Weights of a small mixture-of-experts language model, trained from scratch on English Wikipedia: a softmax router, 466M tokens.
Below are experts of layer 5 (counted from 0) of a mixture-of-experts language model. Rows are named router (the router's row for the expert), down (a neuron's output weights, with its number) and show model dimensions 128-255. Each number is 128 + 24 x the weight over its row's rms, rounded and kept within 0 to 255. Numbers have three digits each.
After each expert's rows: "comes before" lists some tokens at least twice as common just after its tokens as in all text. This comes from a sample of Wikipedia text that the model never trained on. Tokens count by the router's weight.

# expert 59
router:104130125110069104132128082118119168102139105137117172105100124116156137125095167116165138114151129098135135122108135159143139120157138156130127106167138189151133123121082170097134120123148162172147114133140136141135074135107137159109130141094160133146177119109169166146112165131140108137096144102135127113083083148162156098134172113136138116099111105114140154128109123154137134109136
down0:093133133091169113130098122162148149155149111129172136091134185197096127114139136128140076116145137158183129138115134132131099111158136110147128117123081128140135119144104123155138099119090141124104110122129134124057161134174112117112117155119152082137158166126142150129144101112112126153144113091147130129100166120138126148117119113167180096120117094132108129120112106090111077169138
down1:153173131171122120146083107095136131093150150154094108114082121104143107136080138097167127080164118117114135190099127126162120124075130114168119096134122151111123162122165139123129126162157096144135111138107161135100090135135123122089133116121118161130181128120065081126156142090106105132140156137122103163140085106119131114167144146100122122112125091132129121169109141108176145152141
comes before: ",", " of", " and", " War", " (", " in"

# expert 77
router:097128119110102091148147116123087136120166111113116167104085124157132154154176154147145135155124136156149152159137147146116142072118086136134130170147140153156127124129076156098140113106146142161172103123157119086142160128105124156072076182109140138134147170129161162158133147070170097096139141111118121111106097115142150133104139134141142137132148117110135138158067118109128142117135
down0:146122146118139141104134103117146114162116140074149153146134164107117111163175105083129150144164121152130120154104146123150109165138148180108162116111134128087103127168132131142145159136117125145100115098088093117136123123132128114111094139147121093141110138141114153113140096131131101131157136105118128140096123126071152126087111145126162121130150109138145138130106102105099142139116
down1:156118090134084087143165121125104121120115141127131080123119129071150149140123176122136152118115140130202135136127144137160133091124139115130119147109109117122089105149167144117140113158103122133095127116086151145106100113108113147104113131157099137171160116111139127147116134136136171106136115118099128119144123109101169109094086133127117117120113145152140122172134138161135155120150
comes before: " |", " ", "\n", "–", "|", ";"

# expert 48
router:111147145107118102141109124151102162099147127118157143090111091173095130099130150148143137141154146141165133084115132146116158112190150131080123093163123166142115119144116168101150151114108140167109151122127085134134105119100132171117131094100170153176143100086157157148131104091148090119120103095117108080121091139168128116091121125105116098111140103096170143146102141152142126122140
down0:129124101139154127117156152121110152115162134080074096151116137092137125117155111140119120105123090084147141095089165135109126145157145115171096127104133139070147118102086108111152167114162155145133116126033108111089158137135134117125131102078163083104137130169159142134134150125155128155151150120126124126126087102125123109163171129152091079141073141156121141096140139055095124083091
down1:137148109085137112100108104104113161128125125148138130099119152111143102102132134089136090112147163128131132146150086147104099104125152122139154143126137117120104135113114108113156141097109131060127097090135120146120051089138092150113125141068143160132101112088104132143132137127124115181130130097111151154128107106151147113128129118132140120115123148158166143112103087108107143112145
comes before: ")", " |", "–", "′", "9", "8"

# expert 39
router:126150114118092127087132137158075169102153119107160139096123065165129152099126165145181152103153157154170163081113114128159164094141108136121111093087148160171127085123128149122141145094122145165144109100132100124109156115111134159113125139119150112145163131143154136150146123128175082141121093123125104129090094137141124116090155123135118118106133111091144159129105139166119129117135
down0:112125097073126170121118116125185115095133149139092137115114139178134085140143140108115105151152116121129168137164129126102159106179133147113140079151116093159133140104114139125111142088110180108113117119125146109164149112140087112181135101131138112141105109098127109124142131099120130109109124117135189121187143124163112158150144095139101112154111113147115135130120129114147130132156
down1:110110120101144103125119126165165105136103158145129104071119115151118110136118139141131148117091182126098113146147147170123161155140159169109171157165153125142155122151120158147143110128113118146115108119122123151170132067119142139097139139136131136164138095125152088141113117096096157136113156118113124156151103113143149119089110087150134118152109125167145115154128130154141153187165
comes before: " of", "s", ",", ".", " to", " and"

# expert 67
router:116147105091111096105114096149145141106160115158112153094095101155129164105159156125161158110123128126140160086103095140135155101142127122096129139104119175152139131200120166094108130109141140144113148090164104122137139095105136151101096154153155164132153112116158158096159140113147097108144079100125135123108099105140148144094190122131129130131132110102107143168082111132126143109108
down0:121100165132156111158132119137142131099121135129135137122136112137130150094152143141116091154107125148171146129170129139120095123143106127102143107126110141125107151140124157136115110127148112111178120122106149125128127118096076140149138134122178128150148097149116129131114123127140131107138115138097094117149102126138142147134154173122114108106142143107069126149150145118158142103119
down1:136117194149126133146185111128129119131139113125134155114136130152153142117130136125128103137146127153108116147157144143143134123139120087146134151188132148070146120110146117176115147151158089158169178120136151174134097145131140130088124184105111131187175150140118112150122125118143179101120122121101141132129156121114097134163179141164131093098092091107125119103106123113154166126130
comes before: " the", " these", " his", " them", " a", " \""

# expert 78
router:153145122096094095154133093157099157106143087125093146105101109134093154145118148109163151158132117127149126161093128150173146135154104100136118110107111137153125155132092153100109130104097147154116116122145113126095093130109119159098135136094143130146161138125150157162138138093103114137139117101095147106107090158150135142108155121130145125116119107105146162139099105112134151097111
down0:150124119136113117094123118150127163106165138128121099076157150158074126129116082108169126107114101158123082142089119138151129117131123133112126151133128149136093132151115141102145135157107111136114115158112079155138118156145171157131120128096162180134147139057162124137105093155128147140143168087100151131151132162122171144193128100144142105111136081109141103116112167084132116139127
down1:129123095132139111161096127125138120102157103093085093114110138104108095105147122121104088132151109079138104177162165178099138196121170117142119157096126091126101150109123114095156121157126124144154103080152160133128079114123107137101096131162147130135156149092083129180124101160147133102078104153111167130125131153115145102147103159096137148138119110101121120130095124108158129148159
comes before: " |", "9", "8", "–", " *", ";"

# expert 50
router:153167127097072129138138127131101127103158129161117173100079135186115129130161140141129146119141137150158150116141096171116167096126128144134114150146132151140150127114119193099096131090115120175121136123161097101137152140111146163137121112137157123085162088105149149126157164119121114133136145110130120104126106132183163093102175166146100150132094092113113142139085159155108156112130
down0:130129123114134128118176122141149160101153164125105106130155136097175150089132153124127095125165125145135129110118144140090071137135107079132110095133125136110125114113131117111132055139106161137121136143193138094109119146137097168095139128136165094091129160097139146124112143131114096131125138131125108191153095095127117124112155068115127129152135117149128120156093144076157089121106
down1:154097086133172136158102089133125155107145152116126111117114098143118121118156132135099116112129143165084108149152103110145181138137158140164082143144095122157124144113127127159131150110127109152120119119154122126180139149133135141131108138108158092140095136107151217132125165129114128112131139134131151138152144135108138138122118107122139155096146172162101128147155129144140101121125
comes before: "1", "2", "3", "4", "0", "6"

# expert 7
router:114142094125110143110161114132140136088136112121142121099099089153124164111116176119135165104134146107167147088095101138107149088152117128085171125101148160154149114093130146102146143098121125164138107131146081111119152111116139141102104141159177126131143098142145151122152146079152081113132128091117138116116106104167146122048137100118108109155113112100129134139113095155169171115117
down0:164134165151125082123166114110168111137120126159134130122089133139104113151107133133137153137123160129138091167113108132162124117118132117148130156115163138144183114127086103118120138130111101099123143144141088135151148141114128144131156118187124115147125135104147144040125155113105130100124139150132164129125105103153114101149115151144161125119161107139157107167086141177129139137110
down1:144141141130130141143147124111141112116140124130093160123158127111129094097140138118147107139140117098112129139124132140106129176108137106134133143117154102104115126118125074150114133189146153144120126136129124137194080126114132124141105149141120055149065115114109179136127163139159111136094101141107136149109135122118152151148124079120163140108106090100139105091118113092124140150137
comes before: " of", ".", " in", ",", " for", " with"

# expert 38
router:138170117124104104157161099186104146098156086156124173098100115160106153110139140158147156146122116128159133165115137147130156098141148134105114133117104169153117149159157162102094142103155130151132104139151111097117107123104154158105118171084167117110155105105150161120143131117125106114089101101137119101114104155151142126098144150125126150130131113109148161153103138126073143100135
down0:088145144123141072105098097123132059149116137117091106143121114110151141098125130121100103151130158097135100129112092171102103111135101161172181102096144133121116126104158125100132069093099155112143150099148175119122103125106164100115102125128126130121176109137116163110095169142102147135127092148141081112134160114132107074094137105159184113123107144110116146115096113104155156148111
down1:164161106113160129131116113143143100149103144141103123181125154132145131104104123154164150127139124094143121152102112098112129135135132139128156103098126166118122134105146144131130160113135139138104093133104144143137114166147099128075107152156166115126133150063107148157148111118143178124174128106102165128150132132087147103136125167130121136109127111114100124114061148172163128163185
comes before: " ", ",", " \"", " —", "ton", "E"

# expert 74
router:146112118103123110129138089118161164066169102147131127084116097126160172125112144131158179114118123143132153127117110137131165123157106093113109103129112136167108128154122154109121111110125123169119166119132097121123138105091132142119142127139194159093150127117143127119153136098128105118144155107136112137127114105175121155085120143129094118091143125050136156139111147157156152107124
down0:123099147089126123114111124146136126099132133135118112122088161137077129117151110125140144076117163126136130136145127156121117084084127155135165129071149165130181147115077160125126161154123138104103120127102136142128137109132145131144131151127115141161102114112078093100156109170098105110122162102147145144132120124170128140108116121114131173154119145129171090108130157143122134110127
down1:156129122133124140151149109132098110128160120170153111115139122138113147107142096128132125118137123132114148127145118109121165097165134182130132127145179077134098142153124130177101137108131100158141097120133148168150104128113145115086100172113096171133093097196115122122099095092119116138142109141104135113135087117145156146116098158133090133126160141138082128131093160151132125176108
comes before: " the", " a", " well", " an", " his", " it"

# expert 16
router:112140146103106100136129129146097157107103106109152149098090090139136115125142178118159149108139117151157125095094108162113128104146134129114110157172150128151134127147145156079107112079136131164111148138153114106117091109099105157099143133114153152146174114088162172092147128131165099134131135123129091099094122116168105146095168134118121128118160135066089150154114139178155118093142
down0:074116129110097118118119136158149119131117110163133113144138138120151126118144119147159153145111118117146126120137172136146132149107145122084124130135094078150099094109128181145132153142117133160160173156095163135110122102124149150134155117148127162091118150182140152132124117105151143119123144098157125128082153182094171079139182155148120155137149120145137155151126102130096114164120
down1:158089100135148073154101145139120127106125146115089126132163086187114138106120116123116123156119154114121099148113095120119132129157174110147153116092136108148104179152122153180137115096111131125129097158168143107135136151118100155102152141133152137107114129154141124161092133163111119126122086116155110081129106150162131093118171122115149149112152142160126135149105125128150132135136
comes before: " ", "1", "born", "-", "aged", "age"

# expert 76
router:079134129128100097121103124143095197100137093132139190089092121138133125120154173131158140148129141153142141132098101131129135088140125107101174126158114181146157109130108168096106107111152140169116146104147113128146107102072103181097110139096169114140156127109170182124140152114163081149114135100140129086077124119165131098095140147122142117098154118108144139128075125125138132110132
down0:148096100105111167141130122155125143099133146133114156124136162091135155166151137122107140134103155105136110131112133137127092106134133149138105100129147135119096134101125165101161098172132190131108186161119148160114169127160169126146136118112136139159142100116103154114144105155119135119136109078144131087188121110141136148116133109116173131167136178142118100127091087127104139138064
down1:108069112093086161156135123147117132104077144130133187114105165158131119133082145132159136151100089135165138107098104146138154080128107126112107108144158096169110140142152123144125099131127121101123152134123135173142142130133162160124150123135176141122118128135131088112182128141147173110120129119189116107108142115125140142120139151107123123151125090131109150116100092150122132120156
comes before: " |", ";", " (", ",", ")", " –"

# expert 42
router:137167123126076117131080111118139127090177094134120159097097115189135154114164144108119146112139136131172169130094081142142162087178116112103093129120147159142099106116121195099131124114091117173166126128171120132144158127118161134130138122108122117126168157116180161159131162096141102143103129131125128121119096135147150174107171117125114172124150123112088158150103126145135143100137
down0:109115127128132137152133121152113077137161119135136138089133122118129139093124154126129130135114165070138104124094155164114167131141102143154136127104201133143135136100121164151149156098122163143120096162165166116118155104130138101144121071123171173142128124102143195139138112166139096136133101117105102138124113124158138149139125116117070134137140155115123117126121109126144141131154
down1:118157103077097166122145110140120136127144130149123120145135099163183113091118131126130114097089114121138169134144113129111160144154102123141152116121186099093124091159121136122094154137100073126146077135155087151104106123103140136122145113135118134115130175157133136117125148126098132112134124118097130099119136127075124144149121163146159121124159098106102126129158112115128139124114
comes before: "1", "2", "3", "5", "4", "7"

# expert 63
router:117148118099087110134120100166091135094150099113105154096096114112113149113109144106155158090146104173150136127106154146179143109161100110129085144120139153165127108142109159107146125102135100145136102130145132124112127121108134155121142143098139112130147148159158165199143142098128108085167151093143101124105109125132146151092124110121166140078148099111175139142099144103117147105117
down0:106129167117095145090099123127116131079143148093144113144142143149139147138107113109127108110110109123102150135102117096096126100118123079103146134106156113144124134072142122152091100137151109121132134161108130108132180126133120113126093108144065126102113112124162081155156131116112139117148061100122149157135137121129139125139147107148164083145113120118111155122134158139086173150090
down1:112103120173128113112141125156096127137174141107143103119130125151107148130179183112116143110126149120147122100130094153182116138065126122142170115139175167113112089144166101097099120076122161144112161105115096126156132109116134124220146124140138120106144164141126179141111090107143126119123088116171171117126143121134141072133150139135120145060130119120143121120129130149175104128152
comes before: "0", "1", "2", "7", "6", "9"

# expert 14
router:142119135116095128120134137164122147119119111111122154061062118123155112112156141109155151119126111100155127135130113145133137089122111153124105159152161197173141108123127143105140136108143102151145155112154135146141135117122126171097122140132143110114157137137163145141134176088159114127107129117117143101082079105151121123114149110096178127134165118096111139155134149167126105110112
down0:156144132096133171088114124132128156132127136189128137161106131111146132135117095161109153156170142122127115147149142115148145109118112079139121097113095125172121135073120118098138117109114105123139151121087123126116166162107152125130115146122157112148118127084106142175138163113115107195136100112101129119154126138119099103154117132157094173103122164160115096124173140164121139137092
down1:124126156157128107142120096146104142148173108110122144112090160166120148131140124082128136145153118153119133121148108110168123101159149139142140093138178127123111121122097138159141149153096122172094133149153127099176146134134138145128094129108140125130142121132147104097150101097109107097148134051144123145120128112148114106122152132091068132098149125120115120148102155160119102154129
comes before: "-", "\n", "|", "==", "The", "==="

# expert 12
router:141119147123103124127100121122123147095131112127148113124095122168138119123093168127150149130136138119156121131094109156096143099140154144111084150100132142186156155114130148102121128095090125151143114118135090124112146122130144180124144144149158142119166092141178125150145168130135104120149135103144115115107090140159141152112169090113130123137164125066086165149142124173108132108121
down0:157120122126145113156126141133099117122108143120150109156214102104089140085097116148143128122129153119103102173131161121121159161130138137166104110129134121115106117147096171121139158128130139072125100165130184158157098112145162066127142132175155118118121086149127117162152129169092132119159117100124150156158103151128123139100140126129125147113168090143130178078148124153141137117133
down1:186123124151119119105134130128081114140110175132145124176165162156161119111144112148132127129064110151143087127073147145151161132085161156109116156163130171107125131151123120123087121173119112190118128109113105144130087124131133115100112123124146126132084137141118128134123099188105093120166097145101147140112112171115109194134145107097110158134122121128153111131144105174120131097167
comes before: "1", "2", "the", "The", "S", "A"

# expert 4
router:114128117130094132130102118160124141097141127113155128093074167177172123133158144086159153130143152134128111122120107135138148071135112149104094176118126138127184142151130138095115107113097117152105144098157123122125155136095150171110137131111129152144151125115159168135144184153141123118141108122127134095080101079149150158095177133116132145123154120079088127169108168154128124076119
down0:110120159135142137111112153138133124113104090136121097092107111158145130124156092189118164145113098115147100139156082128137085165111135133120137145172108123113148142124167138166102164125128136061135140134106093107148142155107163096168156123117162134094124145129174107133155095145098163120124118138110136120096134080110142142127131110107124119106120161101130088100110111150067119115142
down1:112128141128148101151139159164095123109119160126109162118128112151109161117114132130114133073185115108124102123104089103126077089119094176154154137130155118162163144157141176147178132134155158131151146122113139093081151141132134124127119130139182144125098091137088128150112133133141110132123126140121152157128131137083132129141132130118082120101121125136187149141107181156138154103163
comes before: "1", "2", "3", "0", "4", " |"

# expert 21
router:147131114111096125121148090125136137104156083122110154090101109147103143137127149095146146140130112135154147177107127148150146084155118127133110155148147164150141108154115144110135099096125101171122158157156103093126120107099125156119108145116156126161158139153147170118165147110124104150113130109165091101101122172140121130089164136133145149123150117107125147145114167148098163110139
down0:158127145144109102092091108110134122080154123128090096138091107098121140141127097141122140120065102157152078129102150144094151119143103126143122115120118139082131092098111087139170125108127146169107161135117141107115087155131106116105125159103148109131106104116100178099130186106151109103105120127155113096112159095103111141097131165123109120137136113131114140109090054142139124104120
down1:131139147162110115127104142108144095128123134116150154152132113113129196161095076154160112114152134116115130136138177089133116181141163086117078098123110134112097141145107132112130142092109134146072149128123114125110171144104134155156110111131128131109152090159095140135123098133117134126115116108122142122102084148147106075124110177110124167104093136093123152142104160125114103119124
comes before: "1", " ", "0", "4", "3", "5"

# expert 58
router:128147122089099110119111098125116139105151102157073144111109096137093160126148152140161156136119121152146130111088125162139172098143135113122109126114080155151142146144145161096110108100123113161148100121152123114105097115106119140109159155122146118127165135148160172155149143110123104124157115102129105111104098160159101132103158153138140091100131089109122157150110128121100142108142
down0:138101152155097141105149101137151130097138134108155117118138161114124126088115159167163099108118152166110112127097131137082152154137171107115129127109120110103121170152108152169106107173153145105123123102111159126117133154131129150112139090103112213096123174126152114109170127116142151138105137125128112114113120124103146106102139132094152140082090130130148139124168100086107152145096
down1:106112119144149116146120113169133120136138125075137102125124166134132109170132154136146116117137047105164146102112151134119170083145165144136135155165139116123160187114095163110136103138097118103171126103134073133104105125155119161100153124145132105117103161104108127124145157136158118148137187114166128167156155130131128118085120159116144160102120105100149123112130108114134142143143
comes before: "0", "9", "1", "8", "6", "7"

# expert 62
router:127146105122083131134130117162119139087150091109150170106092124191110159131165137119182147107101107152143159180105107162153138094173103107111100133146101171150123132115119161104093115124141099155130125145185132123157088118077138178079110090083155124137157172099134152103150120113104108141160134123140084108089102110172123141110142094124151148112153120107122167159076123129119126117106
down0:120087085157102105077142126113125099117124130132104105120117148098133175087095134110141168131113109116126127116136112130106127106137159125116094083076090144110107139139119132097124132070118107109111080131146130125131065121133153142091159105125117149143130117107134131096094125121146157114176161101161141093099129130131154105091095145135144128139128085129130152126161117088163114132084
down1:122120122118140117143148146101114117151165098147168159105124151112119124122152106160104123135153112060106127125147103121133152072144139111085111114122135140115125129100128166125152114117142128111156129102124131166147211120135185123079143129149149150115158141162137142162126124128128146106158086094096156172128112107104152148080114175177122101113129160110117151151164138081110150110082
comes before: " ", " A", " L", " USA", " MF", " W"

# expert 19
router:097134132094107145081135111138131152075149091125137156115092109174182139130147158126126142118135167078156144115114107138121155121135114135105146118101119177165119088105114158116137109088143156168145102119092067126135114091090126147118120131117168153152165097138157158142134145131178089118138127104144137120109117084185153114108158103123138128125152085104148156126081090140125167094109
down0:119106154128138122085087133163097114169121124135062124098119121119145126153127139142101155144134138112139139134106107125100157144113136127108102083158109151138167108171169099124161096074141130172136178168115116112109141139112137159069102125155091133124128122174157125126151112173125167116135163181121117132109125116096100109081107124139112119148139122129125146097126124112180157124167
down1:119112098144120161118087120108117132124142145132114116148140137129103146088111149101146134157151125150128140084134114154129114128149132150109146141156144129083142117084125128145164139187131121075181158102139128101178141085155145120146142118114156141141094102133124143133088102103083109165121095170116155101143140110146204135087131117135121101127103125112194114135073156097111124183105
comes before: "'", " was", ",", ".", " of", " and"

# expert 61
router:139132106130100145108141117152148149110147113123159169122093076145078149109134179112130128120127130109127138117143128142107160133142122105114111120136119161138152163106083154081122132086128145142134127134164079137108135102084117136140135123108211150156151110111147173139148166091143093090125154124142114118111129115189128101080114091115136128136103110087160151161144116150107142109116
down0:116162094119126113129144127120145128141139161146173146136079117106144116130151155142084105141171082136121095135161147121112128160098109126127112120093127127160077099128127140139115118110099125091203096126132095111144174145068145085157093137118138107165123103134126074138119144141080118158108099140163156135127098134132134166164161150114126141161135136130097125100089184162137137152134
down1:135178150139141110088075126140146182116109117140137141125081110126139140142140132115131124142131146102102144103101134119110154180110098120137147140138134161132130115113131086141148096136135086125126100140123121137103094099132108133095170096140174151112106122146116136138119118115133129142074134098119101107122127130144125133117097149119121124104152114123134156157129128088126145150107
comes before: ",", " is", " he", " the", " was", " it"

# expert 23
router:082112143123097115086094114128076139106150090117171178110101122170149132122141185105163131132123126099168136089135095191130134086165114130118147128119118178140099135135114164114132103068131136143136129113145105136133145108091125163087144144127160145121173132130157177131125154129158105124139122107126167123119102085163135148072138126111159099114148130097116143114107101150106172084120
down0:121127154090141122141132099109139139117151135179162119135122107087194125112103116152126173128156152097168113143131149096136131089140149156142148128119124121110163122148112121132124149090115112110119110154125123116111153136155085140153119084132128120132125121101116114095145115185067114123124132104103173167121133135130158136112052140125163099111123106124103149113114149097095110158054
down1:129127119149120176141170121129131168121092102112089122131173128120100141110114135125122168124120094194107122096123143068096162145112115118129077127141122145123110151103142111114110120127155112129119135160095087129107105100103135142130088129099131121141132118148141109150155129166104134114112152135104121111128131126120109112100152122130173137136117108102117132122129146128197145137131
comes before: " (", ",", "\n", " |", "\"", " is"

# expert 17
router:117156135126081088104112102098135166071145105137134144123091113132149141123145192158169151095103107097141127106135113137137138092125119105084100103107128145136121106124116166087116120132148139150140121113173135159122093110085132162099137130119149174152166132099152137117155124081171087143133145123143137112082106112156154138122094147124116127119120108097100135126117126136157167105135
down0:120112154139126134100142159152115113117129094136102164154138163178136143087144117113107113118112174111147121163158144135148134159162191164162134126126087153160128123146138124143092159161145125109119129118127163105121190117150109134138118129147105130126121127157104076100112084105156125142113151156138166151091111082114164124132061159129139110114126154113120102111105122169154100136150
down1:153106128140142095099142153103144112104136097123139080104126123122151138128055126122144174102098133115122159133106113154150130143145170134145087124103164113191099160115127128107140099167141141142137129133096105123104154146139123122122103136108170110142113150094170102121093118121071173123139104112126164149125134123120105168139143130158124133129142135095101180139144138124169147145136
comes before: "\n", ":", "==", "-", " ==", "|"

# expert 1
router:136158130107104129109145111114127133080134101139121148118115101151121153126107157121162127094134150107160165146099112148128172117135110124114112106125140184152155130146136151106115126097137150162153116123126118114139113106134136143135125137138161125140160115135113138140120167133110112144142125096115124129096093123154135109101157069134137143118134091113134156124103098159146147102105
down0:109148109115109168103106116136093170069122133110152129145178139132111105094112138123129131120132123100153164118105184078101106112122131166125172125113100130146144139081104149172132146099164125142124118129110109160103085133118140102081149144143149122146149135123119108070126127169106069123118138144115126158095135093115117197120164152114137133107132134096133130091151125173137115079132
down1:131131148154104132169096135127114144137085127133162088174117144128137146168115100172108146118119126129114133137089130145146094129135124097117154086107094099121103108111123144119108101164095105109139157108136132097112157118116137137142132195091111111121112138128111075130112090118130110148139124092120142142134118134097105187128156127138133126121099100103103094119144151091167097176135
comes before: "s", " of", " and", " government", "'", " States"

# expert 31
router:140157135105106097120096079146130150083142081128140147074117094173186138131140173113166170105121138146143145088118143137121135109154090116105137132140166140152141121180124159105133106101097126135132153078147086123152128118109120139129105122142183174127138136117142175124140125128172083122148143099124139119113119113161129160102134164132112109123142079082111157163105123156167135098119
down0:086163175121126161160135172143148137097114151169124124160116126126100122113106133047126085130101116141160112104125114104105127115085156137105105163124154118134131132136078106169132128125144168132149137117132104121175163171115087085167080109119112124139132184146117131162102124120156140130142108130152147104123129097123151120124145143138096114078103090113100139147137104105168196156093
down1:145083129123119151185144128140128142078174079144131138110121133141123130151119139075142101140150157131097197112157109100130113075111121148137110138147136121126150136129138141158093109094107123110099163101124163129123110181144086122116148175131107098153112137127117201088169144126109156143143105134144132136140146169081139138099082141121101101102140129135148127115150129075116105146127
comes before: " the", " a", " his", " her", " A", " John"

# expert 45
router:145158127110124124127112090126121151092149145134138133076117119132133187115117136111152150109125135102146134104115123129116160118154127116103119156094122137132140141142151167108154100116131137138127150139116127111112122103124161145112121156139189156134168117112162139153139146076125100122110123129126134141119104097161155153082138094108080108111119092066117149121076083143156155118106
down0:120158145154133105127158174121119131158113145148157087105133120126101102111121102145124142147141142107126101172176117125131110151130132156142111136133093104083127140077154131166138094184149126153164096112100125130109170146084142160114128103120156134115134167090135121168153105079126120110121034131138135096119147200123104117120132132129088095138157153112083120117148182143110121111174
down1:166146122138151166133156144131119143148125152154132150083105090129123137148147116141099128160127133159122147102122159159121112098121101139133099125136148169149128115122091109177139130133131186114128123124134152119105119158139123088108136144113136116183078121148186133094109137106118081114121118123137105135138139101138139112098062093144101131162142127127142122130084144151156141117115
comes before: " the", " ", " his", " a", " time", " this"

# expert 11
router:117137129126102137096137105138147139091133120152151165102116065153149129119138180135133156111131143132154145128140141168108152103151119105118116158113136145145142122145130152106108114093111137134141114111134101128125132100108153151141125135136183123126150106153178144147128166107138108109152136128128110098060112095158123142093134094106119121134148118089135150147129152170109160114120
down0:093089110147105123118117099132106109138098126106151150075117133144123106115136146195144132150138151142121128136148129126149136131127136093124120123114187109140135112125078124117144110146080118116131141101167108125127151118109201105129095126123173127127123126131091102118115155106116090122123130131144106091102138153118122115103133153120148114125135135103117139138089170148144146110122
down1:105108095106153137093131095155097134102092102121085140180136132176122125099180103123159149154171096099114121097151119114131149133096129111129123138127151126146122147130110148128117113153122137134166128120117075145123116103102105108122117134143126141153126123122092132166126148150155154125133104115146147168096145129147112109116128127156134102124114118094111110109088098174117162147120
comes before: " and", " which", " but", " the", " The", " who"

# expert 30
router:090128159150106097130115114123091147115166099109139177097076136127132117097133176108181152120115137123147115106129149157112135080141151153126146129150110175153143165151104151094153133110126145175119133122128113125154101111090106159114121110135143126139174124116149147133140135135164077126114128101159123099086101169157191136107129122110146108113148119085104141147106117138081149070120
down0:165141126103159147123111139082161147138133120121082128121097142144109104114125147153112192084159130150120101134132127164166167143098112133102118128124126136117128170090145125070121093097122111113122097135108118170145187132093168090132091179103088125125167130086127140155113101127116133154126143149084165151120097167110120138108116102128149126115150129193131084101125160132126161147105
down1:091134144151089124124159112138169128120098162135136135150103153134152105095119114093135107074145159119113124143154124127121135141148046141153119138138162135136128152121133108109148118133176100133160135109118148094114141137088119119119123088131142153086177119089120128111097123189107093164116126166128167131116102156133131131136140131122123105152122114183136140115089112166102148156164
comes before: " (", ",", " =", " |", " –", "i"

# expert 53
router:146172120105100120096135101104095134096168118156136153086097117111096141155180132102159159079138086127155136142110161163142155102168085083114155132126181156170116107165115137102145128115149156163139122116167112115122107100089100138119152152138147130161165101131146155166163132121143119136143083079137112094101101123151129133132147121126120158160113093110117144165115128116119171101130
down0:143129121093108130117130155182122130124132123102153102095128146147114105092157137184168098162106110137134134120145121107077104103095157142150115124136132135166083156108113141128134128156164149163074086172123152063155161164122141132085151139182153103137137128120132135107113138104110126132136124131126106113160117127132177112106122156103085111139176134063117130154155106150138106160152
down1:171111078134089092175151131147137102142121146154111140104134131138135145121114104120084125133139140120138107157137162132118126153093118131138147137151164112129108094131100138085108093160100191118112121120106141128106164106103127133128136143130104112092163159121113159118143108135169129113133129115119078133135124150142149122079111133108177187070122161118143119128103145150193131126130
comes before: " ", " Preced", " •", "=", " Died", " Born"

# expert 47
router:128144124078094144121171099128122160086145102133129134106107127129162163124149161143162162117132163142164161154115135164133139093137119091094141136125126167170133094127113174105138093115118119166123122126121074127144121132084122149102100157135144143119153158104155149110157121108125088110132140110177155136120123112171146120087145101101102128151121127100110154129086112143130161102130
down0:152187133143133114181065112075120133131105099125126155134126111117148133076137107144141089136133144125143134089172176112107109106124157114165125123119137082102090106123096169153084124133087092093102154139133152134067161151097128111097130110141177094098168195119136131133098129113140130150094161112128186145113137176162127129154137079149159101167112100109146153103136158144098136139137
down1:122104057140145096125125102095131126085125123111128144128115147104105145120106139082101137085186144130147130125107155118137101151149109111118127111148085174101145180145119129128149163119154137133090146114135123162153123152173155141127129128091155141147129120133118143127137136138124149104143154142089146116157118161144103152131095107124148143103135147123127125101094113125116148110152
comes before: " the", " a", " his", " in", " first", " to"

# expert 65
router:100122129101086096126128089100101163067144104124119149098110157116160121123093156123173150113121138091149129133123112151123147104162123148134128100168123174166152144121111154113108120114129147157135141137137128135104080135075125161104153130107182151160159120106151189149137169127161096135127136118146143094102100153165159100145135095146137110112123083108129138146102134147147141083135
down0:117133185171149124170141158161131119093174101120126131119119130162123142125146113142145143116110149142131113126142156124161093119089082106087139119152107093150162113103123107113133075135138155164126139133151086099114106123143116139115138122154105102104168095115091101146143121092127103108128130123111134137123091125119156122106123135143164143160156106106114138132101113156126113173163
down1:107160137148144129126130119157140113122129112114148133125127106166169134144179122102141114137121126128105109110132157128134122137083163151083165145132138147124129178127115128111098098122108122158098098075152134139092134160108140139109150146150125128112168088067096154160115173130127142114163122135116132136166151148146136137114120121101138143111134137096130099160108150126145166132060
comes before: ",", " of", " (", " and", " in", " School"